{
  "n_layer": 11,
  "d_model": 192,
  "n_experts": 128,
  "experts_per_token": 4,
  "d_expert": 64,
  "d_shared_expert": 0,
  "activation": "swiglu",
  "moe_layers": [1, 2, 3, 4, 5, 6, 7, 8, 9, 10],
  "n_empty_slots": 64,
  "router_score": "sigmoid",
  "normalize_top_k": true,
  "routed_scale": 2.5,
  "balance_loss": 0.0189,
  "balance_bias": false,
  "router_bias": true,
  "init_std_router": 0.0182,
  "lr_router": 0.00166,
  "vocab_size": 10941,
  "norm": "rmsnorm",
  "norm_eps": 1e-05,
  "tie_embeddings": false,
  "optimizer": "muon_variant",
  "lr": 0.0104,
  "beta1": 0.93,
  "grad_clip": 2.0,
  "batch_tokens": [65536, 131072, 262144, 524288],
  "seq_len": 512,
  "train_tokens": 439900000,
  "steps": 1811,
  "dataset": "wikipedia_en"
}
Below are experts of layer 7 (counted from 0) of a mixture-of-experts language model. Rows are named gate (a neuron's input weights, with its number), up (a neuron's input weights, with its number) and show model dimensions 0-191. Each number is 500 + 25 x the weight over its row's rms, rounded and kept within 0 to 999. Numbers have three digits each.
Before each expert's rows: a language model's description of what the expert responds to; "comes after" lists some tokens at least twice as common just before its tokens as in all text. This comes from a sample of Wikipedia text that the model never trained on. Tokens count by the router's weight.

# expert 23
It responds to: Line breaks ending markdown table header rows and section headings, plus table separator rows and taxonomy labels like Class:, Order:.
comes after: " |", " ", "|---|---|---|---|---|---|", " List", "|---|---|---|---|", "|---|---|---|"
gate1:514475485501494489507498496502508457499506492516493455495466513539486529498464503429508504512462464509471547520509552463549511512491537539483496501523524471463502508489531505520521492516455473505461512510472511493489539527500512494458446487515541493547520467542472475470496530483482558501495518494485485512505497522507530498543521501492499531486535485478504460499553482482500526501508506481446481491483495537501490512466529504454464484524478528494524480471485511505501506571497545533501524470525521480505468481540515482476491514515512525497495469492562519472530489496486537484
up1:431528514541533520500479485492498513471540500503483491456444475485504521500497507504479516480499504488531498513516478462522448464501506488512526513517541491486496513459484485499468509479520494501504515503505528482468500515487537497481497499501521514469530505494434485512483466494471518501497481502470491486511515502516542444460510555531496478533540461465524511512473512495493487540495518515485499524501537517476492502529561456519536488472508526478471518522472502475519484510479448533498515507466492508489548538499450488524502441510471494539533540510462504505489533492537513561

# expert 61
It responds to: Words like first, next, final, same, previous, consecutive after the in sports and release contexts, such as the next 10 fights.
comes after: " the", " in", " a", " of", " for", " his"
gate0:509469510501506480521467537532491454476493485517534499503513506499499497493505460478516531516461483482485484492521469491539502519525510511479453444471462491493501512526484531529532524483520530555494555571533509524490501514499539522465504462475488472523496491520506484534508496496503492493479521482453485569495510508529485512534517454469497520489523509509542501498531541506512522509474482515540522469494503537477463537525506536504549507465530495493485447521496476446508551497524514502493536524503491521516506547485503538490441491484480493503501495503507480478513463513460525479
up0:503501518515523490495539472481482529496466525537453499521470467488493507488515547479495535487506503480501498517493508516467524507514459490500512515504519491541481479517519505488497525484482464505493526497469447455539518521494461518532473517482533486472462503542468526526498548503468543479544528459536466504487514522494470497495512539478493509513498496468471479534524528524516537513525486488454524493524525460517508522494499507485486523525486514492512541478526449473491504478490484514482503542522428468501514433486560473515481491501502539511489482457464481454497553490494496497

# expert 48
It responds to: First piece of an entry after a pipe, semicolon or comma in tables, lists and formulas, such as La, Ben, IP3, °N.
comes after: " |", ";", "-", ",", " and", "°N"
gate2:513496509534459520539499469474526499518488511483463475495477474524476508529502494564537532485522464507515483469462527538544510521529506572506512502504464505506514488492473527572474505499515497509471513452489481512483496504455516534486462479471480446531484544491485507511514520493529513497537466468475497520542492503572490513480509487502541520506504551467510493472495534477507501498531476500467492494478478509508491495489476504509506487484544547517526531514492486502492490504494525451512503507499485481535535526506531498514502527523469546487487544511500511505487503492476542569
up2:503478509498520464488464533523482529500501542511493473543519500510470526476503495499440509511468463482502490523551512516490507530513525495544481573508506510504489471467513493452483485473493472486474500504507524437517536538482470480494441500484491536491479505515531496478516540498539471505511494482548511527532510513518530543525528484546495510470485545515469497568488528514488513475457504501449482515508549505484498488497463505483522510483458535527497534515518516493520504556504503509518519493484479501528472472529495525499463511466438530503487507518491517476499521476493501509

# expert 37
It responds to: Line breaks, blank table cells, and numbers inside lists and tables, such as years in parentheses (198, minute marks 43', and numbered list items.
comes after: " |", "|", "\"", "',", " March", " ("
gate0:545483548503516465495505483465547452532490530506527446528513533496521482494486538536499513501475520452539514535521522477488513518536509530522512484533489511502506517539539462550521485489503505491505526488526500467464503479521453470499538511516495495457485491502455482524504471518454465527505454501493527472526543510462502493467498532460537513494536517528481480528493544493540556508496509493516506508486535474505493480515496508508472482503443501476497472492472465482545536479501467477516501534506491481480490516476534527481499500525484498527495498506511451503526504521533539525
up0:512507518521519453546487508431504520504526486547492555531490471467486518502507489504520525494486485470525471467490489537498500486503477511468493507491494520478532556482513504496509501495515506542516480512523470489454493501484489492508509495496487491481499469496541516513514516534508523457501491501507489508521557534479529505496493504491498449550521503493519490522502482469487472490468467531510515480500455520502470520484506557497516490561556490543474478535507521500520469517477507504444499490515493462533469484487471534474518567504463499503498457514452440463512544467503507486

# expert 50
It responds to: Quantity words after a, as, the or with, such as some, many, most, all, two, well in as well as.
comes after: " a", " as", " the", " and", " with", " of"
gate1:485505502489469479515493498496517470475443519525495521543467474539498495457524496494522516488500498477472485477513494516543477507514547516475513545483477473482482528528533515532526501517435499456497474515501489487535493520490489489512504521515534501477524486514474496491492480479457494507490453489477516472476523505512490505488520489528553467469495501551535527518463520500513506516509529493523484491492507481487492505510513496531493534493527495492455529451560490480511535464519506493491508461493490539547521482592431507478520526516463518501485508476486472463523503443494460505
up1:521450523502479539461539518526465537452500515501524482486485500502540543513516526514551484538482504476536516502514508515493505494536484518484500475502513465495531530538566544483495538496556487513490510522526541443486467506481477552507491522441518516533505522482490478478484510505525526511502486504486526486531473454496530502477526495480475518479512475479510537540507495516508505468473509467506476455499455515533474527461525552468522485529486498510484498480479470504533483522481480468513501480512497468518511537531506494494491494487553465495496531513503516550493530501475491499

# expert 51
It responds to: Numbers and digit pieces in tables and measurements, including signed values and parenthesized conversions: 0, −1, (10, (6.
comes after: " |", " −", " +", ":", " 1:", " (1"
gate2:488483484522545469501447513532509498520500505482497497498506496541491468487477512491515494557476509501508525474533532509528522492507535493502511522489479492486535509532468505518533532499503458506485508489490526492533514493498496497442513515511486510547492485477492473483514493492487462463494522527498517486542513488482549511510490493464483520515513488467532500505474565527457541541451446514487499459522489489519470470539487519463503543474489489505491495533511455537516457571511469496486487536498477434496447500525473516484488520497502432476506507462485519502523535523517501502
up2:505487474548462516482434511470488478459482486472524472508504488485525511503486534461503503511450497491478528486558516464529457525512493481495525437498498499518507494486555510496476490483555449522519480491468503499465508515487484490533474530502459475475515539487482500467457513491469531508475532487515517508471496485506464493479475472483508491480504491500453482486510535459503466477490499550542484480517514493560472516473477497505531500463490545474485510500493498484512496546503494536515537550451504470486497530486477478501485470501483506504463504504496474517518527501526500564

# expert 17
It responds to: Decimal percentages in census income text like .9%, plus articles a/an and nouns after the, such as House, Ministry, remains.
comes after: " the", " a", " with", " The", " on", " by"
gate1:521452524535503464535492505539504501540483510467499496489507502521520534524473489526550481537497546506501506571507509479437529480517468465487517511489526491499520489466499549518507490510472476478494496507461457456481510507508555560432525496470523534511510527471442496476490529465512481536505530515489506489495510501533484468524491532494488465493516491493529439505521494485491471479521485498489507522519496482528487496479526474525532511455503482498473480536519468494546486520519518513520459498486502492479507442501495506467510523494551519493496491524511541516516495500480532507
up1:498440487464458515544500489526483491503485527483481524484489501530463483504485511465514497474482529455477516487511556503508538489507489446544499554450518483495484481498498479464517476539474488499478491488495536442531552512486546520517469483475519479523498520523465520479501522494506482507498570511491508464516483506489514527530473491491458502541499539549508523461475512505479468463455486513513526508519492509555514476442477514469535469515504488501501483524486490492470500473488501513487501529481494523497443500513494493507486479460519551466501496518488489498551498476488492490

# expert 3
It responds to: Articles and possessive determiners opening a noun phrase in running prose, mostly after prepositions or verbs: a, the, an, its, their, 's.
comes after: " as", " is", " of", " with", " for", " to"
gate2:502527534491466522504533494497540460558457478459528483513482518498512473518489493469510466509535515484501465522506539534470496459514517458514554499513522525473454538518553496527465485482508532520526490515512495500484505511492515485498476468550515560492492464495471443509526499455526531508491521517469527494468483504499487509502492553528509485437488510505510487501513546525494529479502497498490461497510505509479520504505546478515506548472533513488493496441496495482501524524510482466548481521550500481502469497520491517531529486522481545512519507531505500499532514528530475534
up2:482473516513540419489482528509442517485488481497501499489530510504505466546470486507529473535521498449526469525519510520477522519520525478477517475491504519504511524524514508495506477505530501495488490462521530507510478505482497493508478446451546502542504508500518504521463510499495501457453454497520518529513510498458532440477505490556475499478475522530516495546521499495537474506478484503481542517481470477470564479515510512509501529479438535495534529468503536485487565517447496494468497478534469480513509508498502509505504490505511508480529491486506491469536497512467519490

# expert 49
It responds to: Of, for, and in names of departments, ministries, and titles, plus taxonomy and infobox field labels like Kingdom:, Order:, as in Department of.
comes after: "\n", "-", " of", " Department", " University", " Minister"
gate0:462466505439493445461484511522472540533480499511504482505475533524485497517498455543494529532495490544501525518525472498473554471509484492494497532498472504513472522528491554472486548543521503537511529486534478467490476453548515477539499494517525497506513493508481526460520470466511484501477496506483557505545534515489524447512487524517508501510537475494478487516470491478506482497485541520512466495504502488517493484508482516518522451494474502470475540485558546515510521514488474493490453456497497473483481509519522522516469555496494508496507483485466522494507502532483522536
up0:513494511469502494475507492470493519540480505503518521479522454481536494501506543451471496509473547514531511470487494500499451447487495473520491500551555466490533506477486465460481454485487500502467484502485525494476497509449474459512481520543528526501527483508517531501490480489515514561484527510495524528529468488480507469497484531526479523493462504477493465494491507524475488501536510495500523510491499491523486533460477515489509490466499447496505452485506522493512473482470502470525505500451468497494548480503527470483507502547477520546509546492532412494494494469496506542